config = dict(
    n_layer=10,
    d_model=256,
    d_expert=80,
    d_shared_expert=0,
    activation='gelu',
    moe_layers=[1, 2, 3, 4, 5, 6, 7, 8, 9],
    routed_scale=1.0,
    init_std_router=0.00807,
    norm='layernorm',
    tie_embeddings=False,
    optimizer='muon_variant',
    seq_len=512,
    train_tokens=576600000,
    dataset='wikipedia_en',
)
Below are experts of layer 7 (counted from 0) of a mixture-of-experts language model. Rows are named router (the router's row for the expert) and show model dimensions 0-255. Each number is 128 + 24 x the weight over its row's rms, rounded and kept within 0 to 255.
After each expert's rows: "mostly gets" lists some tokens that are sent to it at least half of the time; "comes before" lists some tokens at least twice as common just after its tokens as in all text. This comes from a sample of Wikipedia text that the model never trained on. Tokens count by the router's weight.

# expert 107
router [161  84 150 107 116  89 131 145 120 120 118 139 163 111  90 152 139 140 152  40 173 135 143 131 130 127 161 105 137 130 178  84  89 127  93 116 141 112 150 142 167 150 121 132 162 146 108 168 126 116 101 126 155 171  83 157 104 137 113 134 160  93 145  98 151 142 137  94 133 123 146 109  91 114 127 107 144 138 170 169 151 133 136 120 119 161 119  99 161 171 141 118 176 120 135 132 134 145 152 106 105 127  92 185 145 140 123 118 133 115 143 106 130 188 175 143 138 130 111 105 118 113 111 148 144  94 137 139 106 151 156 128 145 135 176 135 123 142 143 149 210 135 144 127 118 124 106 130 171 150 129  94 118 151 160 148 132 137 121 123 160 106 115  97 137 126 108  84 136 103 141 131 116 102 151 125  93 125 141 131 150 134 108  63  99 133 109 109 140 114  96 119 151 134 136 122 156 133  79 132 172 118 145 140 101 134 132 137  98  86 120 157 123 152  99 112  88 145 191 107 147 124 145 130 142 156 139 141 101 112  95 121 125 134 156 136 151 105 158 130 111 143 155 127 139 100 125 139 118 133 115 128  82 137 124 136]
mostly gets: "ation,", "ies,", " However,", " year,", "ing,", "ion,"
comes before: " and", " the", " The", " which", " he", " a"

# expert 117
router [115 118 135 142 133  85 109 117 136 113 141 105 150 133 129 120 178 112 109 128 137 171  95 142 170 117 149 137 111 128 144 168 115 133 151 138 165 134 115 152 162 174 151  85 110 121 149 103 199 134 107 121 132 162 122 133 128 151 130 128 165 131 101  69 157 132 150 136 127 150 105  97 114 138 126 158 174 137 119 147 114 137 149 185 117 106 155 141 101 146 119 128  96 106  91  90 155 127 137 137 150 111 118 134 138 108 114  89 114 121 143 150 170 123 170 169 113 185 125 140 119 124 117 162 158 108 118 137 140 134 127 154 129 158 155 140 121 118 125 138 154 152 150 144  84 150 153 140 129 148 113 110 124  89 136 117 132 156 148 124 169 132 128 133 156  59 121 141 136  83 168 126 125 145 100  98 162 149 143 133 157 147 150 131 139  79 141 160 135 169  78 114 142 123 109 146 139 113 122 146 153 130 143 125 125 126 178 143 113 129 126 105 157 129 130 102  92 149 125 133 189 127 206  96 177 115 147 144 133 116  87 165 116 127 138 124 111 155 111 113 100 125 106 123 111 145  76 129 122 158 153 136  84 145 125 152]
mostly gets: " K", " (202", "–202", " (198", "–201", "–198"
comes before: "|", "-", "=", " States", "The", " /"

# expert 77
router [152 114 169 118  93 107 118 134  86 110 126 124 144  97 133 146 104 153 158  84 146 137 141 149  99 122 155 117 119 130 173 113  76 111  88 116 132 128 127 138 169 140  88  98 164 128 111 168 165 147 124 121 148 140 117 157 104 149 101 129 146  94 155 107 168 131 124 119 129 130 142 117 101 131 122  96 165 153 168 167 164 158 142 111 104 151 128 101 148 155 128 113 154 124 133 139 128 165 162 136  97 129 115 147 138 122 121 139 132 120 150 117 101 167 174 165 127 155  96 101 164  99 122 114 133  90 149 157 120 147 138 153 152 151 165 142 158 172 132 144 199 122 157 120 119 114 105 125 158 172 162 113 135 146 153 148 129 125 124 138 192 113 155 101 146 138 114 104 110  80 142 138 118 123 175 102  84 105 168 133 138 112 113  82 112 123 139 134 133 164 101 125 122 117 128 122 171 128 106 117 156 129 162 114  89 125 152 119 120  98 128 133 129 156  86  94  82 124 166 135 117 116 170 134 127 151 155 141 120 107  99 139 104 142 166 161 144 145 153 193 141 139 162 129 143 120 101 154 116 149 105 116  95 127 118 131]
mostly gets: " ", " re", " pract", " Joseph", "\n", " re-"
comes before: "-", "|", "\n", " |", "===", "=="

# expert 66
router [144  86 152  91 102 105 127 161 118 114 116 116 172 104  99 155 155 147 153  45 175 137 135 131 115 129 162  99 125 136 186  96  85 128 103 113 148 111 140 138 169 153 103 138 170 137 105 166 131 125 105 118 157 167  94 158 101 140 112 131 166  94 143  92 151 140 136  95 124 123 134 106  88 119 107 101 149 134 163 166 167 133 135 122 113 167 139  96 157 170 147 120 168 115 148 137 132 146 153  99 100 140  95 179 139 131 131 138 133 102 153 117 129 183 173 153 148 121 118 112 111  99 105 141 146  89 154 133 105 157 146 136 147 132 165 127 126 144 138 139 212 140 140 139 111 119 107 128 167 154 151  93 118 142 142 144 133 134 126 119 169 104 119  99 142 133 126  89 140 101 143 135 118 119 151 111 102 121 148 124 144 113 113  69  92 126 122 110 150 126  94 122 155 127 133 106 156 134  82 133 174 117 138 137  99 127 124 121  96  91 128 154 123 150 109 112  96 129 187 120 147 113 144 127 133 143 155 139 101 123  97 127 119 130 150 138 156 127 166 133 119 150 153 130 150 106 114 148 123 127 102 135  85 131 123 126]
mostly gets: " students", " states", " companies", " plans", " stations", "ators"
comes before: " and", " of", " in", " were", " are", "-"

# expert 65
router [105  88  96 153 118 136 120 148 123 107 103 139 165 141  61 158 137 101 100 130 136 106 122 124  79 116 150 135 135 123 143 103 106 112 139 110 108 114 130 118 141 118 161 125 176 142 140 136 141 142 164 115  97 159 142 125 124 190 117 127 164 135 169  94 115 165 160 145 133 144 119 125 106 154 155 131 127 153 130 169 153 158 102 128 162 135 154  79 187 119 168 111 165 163 107  94 116 158 120 139  94 119 124 106 128 127 112 133 139  88 162 132 151 120 132 142 133 138 138  82  97 105 131 132 128 130 155 108 108 130 169 148 121 127 166 100 152 123 151 155 140 113 204 160 146  76 161 110 134 152 123 134 142 140 122 113 151 120 145 109 116 111 122  92 125 132 115  99 148  86 162 116 120 139 131 130 130 123 117 155 122 126  92  98 118 148 118  82 105 149 152 138 127 131 145 153 129 124  92 132 111  49 118 179 152  90 154 134 122 127 156 115 190  73 125 138 115 118 127 111 112  90 105 120 108 141  97 132 108  95  92 135 111 113 129 123 115 133 125 158 118 176 150 121 101 127 175 110 155 127 148 168 111 126 147 136]
mostly gets: "s==", "s===", " career==", " also==", "==History==", " life=="
comes before: "\n", "==", " =", "===", " ==", " is"

# expert 121
router [152  77 167 100 131 106 161 145 156 114 135 109 124  99 138 132 153 157 113  75 185 114 117 130 142 111 109 177 111 113 146 132 126 140 121 125 128 112 120 160 120 146 112 175 128 130 118 181 109 135 133 140 106 137  83 111 104 129 136 150 160 133 170 129 138 145 177  95  68 134 137 141  62 118  91  83 132 148 174 193 132 172 140  98 151 149 136 146 128 113 142 108 161 130 158 138 136 105 139 114 126  94 128 132 135  92 145 164 101 107 127 155 123 148  95 106 151 107 108 142 105 128 133 130 136 114 165 155 121 151 134 144 158 130 154 120  94 117 128  96 182 115 127  99 139 133 147 114 145 125 111 116 127 163 137 125 142  87 120 155 134 130 149 115 151 128 111  91 150 145 108 117 153 126 129  94  74 146 160 129 138  97 116 111  78 129 112 114 103 142 123 137 164 129 147 127 136 168 132 119 141 177 132 149 156 133 131  82 125  81 151  97 130 134 130 143 133 144 155 108 176 124 115 118 125 166 158 143 119 110 151 114  92 125  92 138 181 126 153 152 128 145 137 133 173 154 127 130  93 116  99 150  69 149 109 120]
mostly gets: "00", ",000", "000", "9", " 45", "13"
comes before: " |", "2", "4", "5", "6", "1"

# expert 72
router [ 76 143  94 142 153 114 149  98 130 104 121 139 130  90 101 125 107 106 183 137 113 175  93 117 107 145 149 126 137  87 118 104 122 154 120 113 107 123 150 135 143 145  99 148 138 126 112 135 114  92 150 148 142 110 151 176 185  94 122 156 102 154 147 137 109 141 141 120 125 157 142 139 126 171 122 127 148 145 151 165 106  98  99 169 162 142 124 146 183 172 114 115 141 165  86 101 123 124 131 105  89 107 120 122 109 150 126 118 105 101 150  78 101 146 146 147 115 183 115 147 104 130  96 147 145 146 162 125 183 127 115 119 100  68 146 132 138 141 165 146 140 115 189 121 145 148 172 151 111 150 159 134 113 130 144 111 102 157 136 148 115 101 114 134 113 167 118 189 121 143 152 126 125 128 151 138 141 160 152 138 101  82  92 135 140 109 154 127 139 132 138 103 136 138 114 119 118  88 140 135 107  75 133 132 116 114 158 128 124 115 106 146 106 110 115 153 135  99 150 146  81 106 111 101 120 120 135 114 102 151 132 136 121 140  95 137 124 110 158 165 169 106 164 144 110  82  61 148 134 146 115 141 146 122 155 140]
mostly gets: " medalist(s)", " Majority", " winn", "final", " Iv", " Final"
comes before: " |", "|", ";", "===", " round", "–2"

# expert 137
router [134  95 164 147 155 126  68 150 150 156 162 112  96  95  70 159 144 117  66 117 125 137 135 158 111 119 100 103 156 158 125 151 132 114 114 107 143 182 146 120  92  96 127 126 152 101 157 113 117 125 165 101 108 125 114 167 143 141 132 126 129 117 104 134  85 139 104 133 146 114 109 111 121 131 111 158 178 142 115 147 127 120 102 107 114 112 144  98 138 114 114 123 178 126 153 114  92 140 130 146 115 110 120 113 114 106 158 124 149 150  88 129 128  89 125 136 159 117 155 117 182 149 147 107 137 163 105 104 136 102 101 145 150 124 127 111 154 134 165 170 136  99 129 144 105 107 115 133 139 144  97 131 158 156 113 125 124 121 108 123 127 119  96 113 196  87 125 135 142 151  79 168 137  90 107 108 113 149 116 150 153 137 108 110 110 134 160 126 145  84 152  91 107 177 114 147 105 139 109  77 133 116 123 109  75 155 148 117  84  89 144 100 111 131 183 124  99 154 106 148  83  94 121 151 109 156 145 126 106 114 116 178 144 113 134 114 140 141 124 121  83 130 117 141 146 111  96 107 132 123 139 105 102 165 118  96]
mostly gets: " development", " role", " construction", " success", " process", " effect"
comes before: " of", " and", " in", ".", " to", "s"

# expert 69
router [116 110  96 116 113 165 145 145 127 132 106 106 107 126 142 121 168 110 111 146 152 150 128 134 125 129 125  81 121 124 146 132 179 159 139  97  51 104  73 120 149 135  96 145 119  79 148  84 120 132 126 103 119 127 108  88 155 128 104 132 146 123 107 137 143 133 132 139 121 107 102 145 180  91 167 142 142 170 127 131 119 127 131 162 142 115 145 150 159 134 109  96  98 119 134 136 101 105 135 113 112 116 186 171 129 105 144  99  90 118 138 120 146 113 114 140  99 167 101 108 111 111  86  91 134 127 115 148 108 122 171 151  97  99  71 111  82  96 128 155 127 122 139  80 167 126 118  96 125 161 144  92  72 153  76  86 146  80 138 117 112 119 135 153 155  91 126 164 131 127 153 114 135 119 126 137 131 137 126 156 100 122 109 146 142 120 138 112 180 132 143  91 130  84 127 139 161 130 111 160 106 112 122 133 130 107 113 145 159 161 128 128 131 131 108 146 128 108 148 126 110  88 107 166 143 139 110 126 124 174 176 140 112 118  98  94 113 152  97 161 172 124 123 124 124 135 122 108 104 115 101 153 165 103 149 148]
mostly gets: " Olympic", " Pld", " Men's", " yards", " basketball", "----"
comes before: " |", ":", " Team", " Championship", " team", " League"

# expert 157
router [161  98 154 104 107  85 127 140 122 117 111 134 169 114  97 155 137 142 140  41 179 133 141 127 128 118 162 108 120 135 187  86  83 122  95 116 143 111 144 141 157 142 127 125 171 137  99 168 129 117  93 130 152 158  76 161 108 147 103 131 163 100 145 106 144 132 137  90 123 122 144 113  95 116 117 119 140 141 168 170 148 129 130 119 118 161 131 113 159 169 133 113 171 116 140 130 129 147 161 105 104 134  97 172 152 136 119 123 140 115 151 100 129 189 178 145 142 131 121 104 117 109 107 144 134  88 138 146 101 151 148 140 148 136 168 132 127 141 137 143 212 137 142 135 127 122 118 127 169 156 131  96 119 152 158 150 132 146 121 115 165 101 126  94 144 134  99  84 130 107 150 134 124  94 151 121  88 120 138 132 145 129 102  60 104 123 118 105 147 106  91 115 158 133 141 114 151 133  72 128 175 127 133 142 107 135 134 130  93  98 130 157 123 150 105 123  93 139 184 100 147 118 142 138 146 154 149 134 105 116 102 120 114 132 150 135 154 112 162 135 117 138 152 122 152 108 131 150 122 128 104 131  85 138 121 128]
mostly gets: " when", " because", " which", " where", " that", " although"
comes before: " was", " the", " is", " he", " it", " has"

# expert 91
router [104 109 149 158 109 172 134 123 141 137 129 103 112 137 127 129 105 102 100 133  76 119 126 132 159 112 159 136 107 116  99 110 134 124  89 163 134 149 150 139 102 133  91 152 122 100 112 140 131 153 141 114 135 156  87 140 111 139 177 140 118 148 119  87 146  87 152 121 184 113  93 113 155 146 130 158 102 113 135 113 139 168 132  87 158 101  78  66 148 153 158 158 130 108 155 133 168 122 151 117 132  76 122 115 151 108 124 112 123 122 130 102 152 134  98 140 100 153 149 116 131 141 120 101 160 139 148  92  99 139 125 148 123 130 105  80 151 133 176  77 151 129 128 112  87 118 109 134 150 163 140 147 144 171 101 129 142 135  99 112  82 116  70 128 132 109 145 110  89 112 144 107 129 134 111 131 132 118 108 139  94 125 124 134 116 100  82 106  99 111 148 103 126 122 114  68 132  94 143 141 101 115  93 126 104 112 162 125 149 119 148 155 115 128 156 168 163 132 115 150 111 115 126  97  72 132 102 163 149 143 121 136 108 125 148 172 111 104 139 175  89 154 121 122 135 131 131  89 115 123  92 123 157  88 104  81]
mostly gets: " School", " University", " school", " City", " College", " Street"
comes before: " |", ".", ",", " in", "'s", ";"

# expert 67
router [120 105  94 148 113 183 107 144 108 126 110 132  96  89 121 154  92 118 107 107 152  98 131 111 126 156 107 106 141  73 112 118 127 148  87 120 133 161 106 143 124 117 124 131 117 157 172 120 116 153  59 134 150 148 111 117 119 166 133 150 135 157 138 125 143 148 145 150 141 138 132 137 161  89 125 162 101 117  91  71 144 154 106  63 108 130  82 140 147 141 134 144 133 136 123 128 132 129 163 157 115 135 135 170 154 138 152 156 152  94  96 132 137 148 123 133 120 137 109 145 117 103 112 141  93 125 109 127 140 117 145 164 129 148  84  93 160  80 139 170 126 143 110 181  80 154  99 127 158 144 149 194 155  99  88 112 114 146 126 158 135 121 116 125 127 115 139 126  73 170 124 129 124  78 125 125 148 180 128 122 116 118 117 129 149 102 129 133 123 121 174  74 103 136 107 131 173 154 112 125  89 145 122 116 148 123 147 129 101 119 112 120 162 127 161 122 127 156 100 164 151  99 141 159 125  88 111 144 164 161 135 138  77 106 131 127 154 118 116 149 128 173 117 143  83 141 129 108 106 106 139 134 115 129 109 129]
mostly gets: " University", " Museum", " Institute", " Association", " Football", " Police"
comes before: " of", ".", " and", ",", " in", " for"

# expert 115
router [ 91 148 129 148 158 191 113 156 123 134 167 133 110 103 141 132 146 128 109 120 119 133 110 114 112 146 152 102 125 135 147 127 138 195 138 121 110 136  96  98 148  96 118 156 149  86 105 132 144 103 132  92 119  99 139 128 153 108 117 127 102 129 132 103 122 118 151 117 151 163 144 136 139 143 111 118 151 134 134 178 138 150 135 166 161 146 134 138 171 163  96 134 172 122 144 137  97 102 149 119 164 136 133  86 148  94 119 177 148 124 140  84 104 113  76 112 121 118 103 100 144 100  65 110 164 129 165 157 163 129 136 135  84 127 154 156 120 134 181 128  97 149 184 117 171 127 149 113 111 185 153 113  84 109 127 144  96 146 124 112 140  89 138 126 154 148 161 166 111 111 145 145 136 112 160 105 120 186 115 141 126 129 107 137 145 104 165  77 135 169 144 107 150 131 154 144 100 143 124 151 117 119 125 157 134 105 134 145 125 140 137 116 136 112 152 105 141 116 142 123  89 103 141 137 104 101 114 118 127 122 133 191 116 122 140 126 111 147 136 133  98 123 138 173 121 109 105 139 157  90  93 140 140  81  79 134]
mostly gets: "==See", "|---|---|---|---|---|---|", "|---|---|---|---|---|", " Date", " Votes", " Turnout"
comes before: " |", ":", "\n", "==", "s:", ";"

# expert 75
router [150  90 147 107 117  63 134 149 116 118 123 129 166 104  96 150 138 139 151  45 176 133 141 141 129 134 153  94 133 126 177  96 100 122 100 116 145 112 143 142 156 146 111 137 172 152 100 175 128 132  96 133 151 161  97 150  99 148 108 133 151 105 156  99 156 131 132 100 130 129 144 114  89 102 111 112 141 137 170 176 147 123 130 120 125 158 124  95 156 173 136 126 152 126 129 133 139 140 164 101  95 131  98 159 149 142 119 126 126 103 158  99 131 181 176 160 128 138 114 109 108 104  96 143 145  92 145 139 101 146 145 140 139 138 180 127 131 133 140 138 206 133 145 137 122 142 114 135 168 145 138  90 120 150 164 146 127 146 122 116 176  86 108  95 137 138 116  82 143 103 137 136 117 104 146 122  96 126 144 134 147 123 115  64 117 130 122 112 144 113  98 131 162 135 131 114 155 151  76 132 177 130 149 145 104 137 123 125  92  86 137 150 118 151 107 113  92 146 178 109 145 132 127 120 137 160 148 142 102 108  97 134 125 126 167 138 154 114 153 148 104 141 157 123 137  87 121 149 126 135 109 133  87 130 132 138]
mostly gets: " during", " During", " until", " in", " through", " by"
comes before: " the", " a", " his", " an", " its", " 199"

# expert 135
router [149 135 157 127 120 158 174 153 134 144 115 110 171 102 111  99 102 118  98  87 140 128 142 150  91 142 152 104 100 125 170  88  99 107 157  97 116 136 121 124 132 133 108 116 120 119 120 136 113 106 151 109 153 126 144 115 126 136  95 149 117 122 131  99 147 150 111 116  65 126 117 139 116  59 127  90 124 144 135 142 148  68 139 111 104 128 144 128 126 167 118 128 165 152  91 138 120 155 100 107 139 156 174 170 102 140 152 129 134 111 125 118 139 171 118  78 140 129 121  85 111 136 118  71 145  85  84 124 123 143 160 162 106 126 102 137 120 108  82  92 146  99 127 126 127 141  89 161 139 136 119 126  76 139 136 182 162 164 113 135 141 123 114 111 144  91 102 120 132 119 129 101 121 135 103 102 109 102 110 112 137 117  75 116  98 145 126 152 101 134 122 112  84 151 150 152 132 163 147 180 132 150 118 138  86 138 113 153 137 125 140 148 120  99 107 122  96 131 166 110 135 131 125 146 143 105 158 137 138 130  95 109 103  86 157 149  88 137  83 153 118  99 122  99 116 180 118 143  82 103 132  94  95 144 125  98]
mostly gets: ");", "|---|---|---|---|---|", " Votes", " Candidate", "\n   ", "|---|---|---|---"
comes before: "\n", " ", " |", " -", " %", " Votes"

# expert 68
router [161  91 152 108 116  86 132 148 122 118 113 135 164 110  94 153 142 141 145  40 178 130 142 131 130 130 163 101 132 137 182  83  90 128  94 117 144 112 148 140 163 147 119 127 163 146 107 168 124 116  95 120 152 168  87 157 104 143 112 135 156  92 145  97 150 136 137  97 127 124 149 111  88 119 125 104 139 139 172 172 152 126 134 125 122 160 124 100 157 170 143 114 175 121 134 129 135 144 158 105 107 129  98 180 146 139 124 120 136 113 145 104 132 187 174 147 138 127 114 104 116 110 109 148 145  90 140 145 100 147 152 131 148 135 176 134 129 139 145 142 216 139 143 134 125 129 110 132 175 154 128  92 118 150 155 149 134 147 124 121 162 103 113  94 140 128 109  82 136 102 143 132 122 106 148 119  94 126 141 134 145 128 109  65 102 130 113 112 143 111  95 123 156 133 142 115 156 137  77 131 173 120 145 143 102 130 133 135  95  89 124 159 127 148 101 116  93 145 189 109 147 122 143 131 138 148 146 139 101 109  95 120 122 131 153 138 152 109 154 133 108 143 153 129 145 101 129 144 123 132 110 130  84 134 123 135]
mostly gets: "ure.", "ed.", " 2014.", " time.", "ations.", " him."
comes before: "\n", " The", " the", " In", " He", " It"

# expert 159
router [164 138 117 151 134  80 110 104 100 115 139 106 103 107 134 131 133 109 133 139  90 118 110 122 113 127 150 113 126 151 136  88  90 150 129 188 134  93 103  99 144 171 112 145 109 173 130  91 111 123 136 127 111 119 167 128 138  92 124 128  87 113 133 128 116 132 131 118 117 112 150  87 178 141 112 121  87 109 167 108 111 155 134 116 127 102 172  84 129 162  67 151 110 108 156  75 118 115 116 168 117 103 146 177 156 111 135 150 140 141 159 111 143 132  96  97 128 158 102  99 134  79 136 137 115 155 113 108 183 119 117  97  91 136 128 129 138 107  99 152 168 114  80 135 146 107 124 131 138 174 139 136 137 101 173 145 116 149 149 131 109 133 131 152  75 110 115  86 162 146 149 102 173 146 155 140 158 140 115 112 121 144 111 137 174 128 129 120 125  93 102 116 141 149 130 139 141  81 116 152 127 128 137 137 169 116  62 119 165 151 130 136 124 130 122 150 152 140 166 127 107 114 124 146  65 142 126 145 168  98 137 112 135 107 116 128 135 146  82 137  76 115 132 136 137 142 116 139 112  98 134 102 120 151 146 162]
mostly gets: " would", " could", " can", " did", " may", " To"
comes before: " the", " be", " a", " have", " not", "ate"

# expert 38
router [144 127 149  81 118 158 123 139 120 111 122 122 169 143 105 138 169 166 139  71 144 132 134 140 118 161 118 123 129 104 136  97 124 136 106 142 116 133 131 168 158 143  97 110 172 123 127 151 134 148 149 146 150 150 102 123  82 120  81 128 147 119 153  81 151 114 125  98 131 121 103 138 120 101  90  81 136 110 151  99 161 151  94 128 121 150 154 124 140 109 135 133 141 123 186 140 141 129 129 111 145 157  99 125 133 138 142 132 123 121 128 140 155 170 185 150 153 100 133  94  89  91 138 153 127 115 173 162  94 125 133 121 169 127 149 140 127 167 117 116 155 152 126 152 106  98 121 112 155 110 106 116 125 144 114 150  89 140 136 145 181 115 144 118 108 125 113  88 159  67 126 121  98  92 136 129 101 141 170 143 153 133 104  83  91 110  86 113 159 122 132 112 138  90 150 113 150 185  90 119 154 107  99  97 116 113 151 136  99  74 139 121 141 143  92 131 108 119 152  75 148 127 118 142 127 150 103 159  99 105  81 147 115 155 108 122 179 124 139 131 100 135 129 115 132 130 104 164 124 134  82 123  79 115 114 130]
mostly gets: "′0", ".6", ".8", ".9", " (age", ".7"
comes before: " |", " 0", " ", " 1", " 3", " 2"

# expert 84
router [109 154 134 121 140 114 174 141 140 151 119 108 135 174 123 118 126 139 115 155 132 115 124 134  97 154 134 105 138 118 136 116 134 130 154 115 116 135 106 133 136  99 127 146  94 135 125 118 113 107 137 118 138  95 143  93 170 124 104 157  86 129 116 122 105 150 150 149 108 152 164 133 147 100 139 110 102 127  84  90 107 121 144 143 120  83 142 160 127 150 116 141 145 157  76 169  79 158 118 126 145 129 184 148  79 121 129 110 125 116 121 136 150 101 103  50 103 151 111 109 144 108 114  89 148 120 128  89 161 115 177 150 122 138 104  75 124 130 100 136 129  88 118 116 155 149  84 176 101 146 127 122 116 147  96 118 160 154 106 147 124 127 120 105 150  81 105 165 101 148 146 127 105 152 100 117 137 136  93 116 142  90  81 153 157 107 126 149 150 138  95 107 101 123 124 187 113 154 139 180 133 122 120 133 123 131  96 136 145 149 138  98 127 109 136 168 154  88 115 116 150 148 124 118 155 118 108 145 145 154 122 139 139 101 102 128 133 127  69 130 142 107 109  97 113 135 122  80  74  81 106  83 158 121 115  95]
mostly gets: " %", " List", " Turnout", " Candidate", " Votes", "|---|---|---|---"
comes before: " |", " ", " %", " Votes", "|", ";"

# expert 151
router [147 116 169 130 104 138 119 131 124 146 110 106 116 154 135 120 138 118  92 116 133 121 120 118 102 131 138 105 100 143 138 124 144 107 122 128 129  92 143 166 118 155 111 132 165 130 105 121  90 141 108 121 118 123  97 115  68 127  93 109 143 120 147 145 201 113 124 105  86 127 142  84 153 117 171 160 102 145 152 157 121 100 124 127 103 126 140 161 122 133  93 124 151 118 127 185 154 120 101 105 155 125 163 127 166 120 118 118 168  99 165 101 137 154 121 121  92 110 117 117 104 133 139 137 110 138 121 143 122 147 110 101 141 127 171 157 128 154 155 141 158 135 164 113 116 133 130 119 167 198 148  66 132 114 136 135 139 161 113 135 130 129 146 126 123 113  83 121 167 123 147 136 156 115 134  88  84 144 112 117 151 136 118 114 130 104 135 133 151 161 101 175  93 131 152  82 145 152 130 105 186 128 130 132 120  96  77 128  92 137 127 123  98 122 140 112 100 124 131 155 149 146 126  73 137 159  68  89 107 128 141 124 134  77 111 143 165 148 182 129 134 166 161 147 191 173 138 130 132 100 115 159 120 121 135 112]
mostly gets: " has", " gave", " tells", " took", " appears", " provides"
comes before: " the", "ed", " to", " was", " a", " that"

# expert 105
router [157  88 143 106 113  65 136 146 112 112 123 131 162 110  90 144 131 143 160  44 176 137 137 135 122 127 151  88 141 127 177  95  98 114 104 112 153 121 139 135 151 152 108 139 177 150  95 178 133 130  96 125 150 165  90 156 103 142 102 141 157  99 155 102 151 134 126  97 134 136 141 117  94 112 118 118 150 139 175 175 148 125 129 129 125 157 124 103 147 173 136 127 150 118 132 134 144 133 168 105  96 129  97 146 150 135 113 127 118 114 159  98 126 183 177 161 131 135 103 113 106  98  91 145 148  99 137 146 115 137 137 136 138 135 178 130 134 125 140 142 205 142 144 131 113 135 114 135 165 147 139  90 130 156 154 156 122 146 127 120 176  91 114  95 142 137 119  90 139 106 141 135 115  98 145 119  93 122 140 142 145 117 116  70 110 131 111 113 146 111 104 132 163 142 127 122 151 150  82 133 180 126 155 145 101 126 124 123  96  87 133 153 117 151 102 108  98 141 185 112 142 132 121 118 132 165 142 138 103 105  99 137 121 131 164 142 157 115 152 138 100 138 157 118 142  88 118 148 127 139 109 136  87 121 129 140]
mostly gets: " during", " in", " During", "In", "During", " through"
comes before: " the", " a", "-", " his", " September", " November"

# expert 94
router [160  88 156 110 117  94 129 147 126 116 114 136 161 107  95 160 142 138 147  40 176 127 141 126 127 131 165 103 122 139 176  88  82 124  93 122 144 103 140 143 163 156 125 125 167 144 115 169 127 119  94 125 154 167  84 152  93 143 111 136 157  96 143  99 157 143 136  94 134 122 139 109  88 124 122 106 138 136 173 165 155 123 133 127 114 145 128 102 160 168 133 115 170 114 140 133 137 142 148 105 107 133 104 179 151 128 126 121 129 106 145 104 130 186 169 152 134 122 108 105 112 107 113 149 142  90 152 138 102 146 152 134 146 132 175 134 134 131 140 142 215 131 137 134 127 135 116 130 178 158 127  93 118 144 154 147 134 143 125 116 168 101 112  89 145 123 110  74 140 104 141 133 130 110 156 109  90 123 145 127 143 132 111  66  97 129 114 111 144 116  96 125 153 134 142 120 151 144  80 128 171 125 142 141  98 123 129 134  93  95 130 158 118 147 103 120  97 139 193 108 148 124 144 129 132 151 141 136  96 116  86 116 122 126 151 144 157 112 156 133 110 148 154 131 150 112 118 141 123 128 111 136  84 143 132 132]
mostly gets: " formed", " began", " founded", " published", " created", " developed"
comes before: " the", " a", " by", " to", " in", " as"

# expert 119
router [ 75 117 106 116 131 124 153 129 173 109 136 101 116 142 145 151 116 132  89 127 116  85 125 122 129 109 100 143 118 113 114  99 123 120 158 153 139 164 106 139 155 131 148 119 149 145 133 122 136 145 122 140 129 118 139 135  86 134 102 108 156 120 132  90 141 132 122 151 147  78 135  84  73 136 126 151 147 140 133 109 110 102 127 150 124 136 190 121  85 108 154 149 124 108 127 114  84 117  76 138 163 129 104 140 161 146 111 108 111 154 175 155 115 163 138  71 154 116 126 112 136 135 109 118 135 194 127  93 132 146 105 155  85 101 125 112 146 150 117 145 123 142 144  81  85 168 138 141 126 165 130 182 186 141 100 121 117 128 135 121 141 122 133 146 130 144 163 145 121 169 120 128 151  89 135 119 129 109  98 101 144 122 122  84 144 132 116 132  79 130 116  73 108 117 101 135 127 103  78 144  93  98 105  94  86 129 132 166 171 193 135 139 191 118 122 131 156 138  95  87 121 118 140 162 100 141 121 125  96 146 114 111 126 135 160 132 128 137 146 118 130 128 126 108 108  82 138 134 140 107 167 122 165 145 118 106]
mostly gets: " website", " platform", " bridge", " studio", " library", " route"
comes before: " of", ".", " in", ",", " for", " and"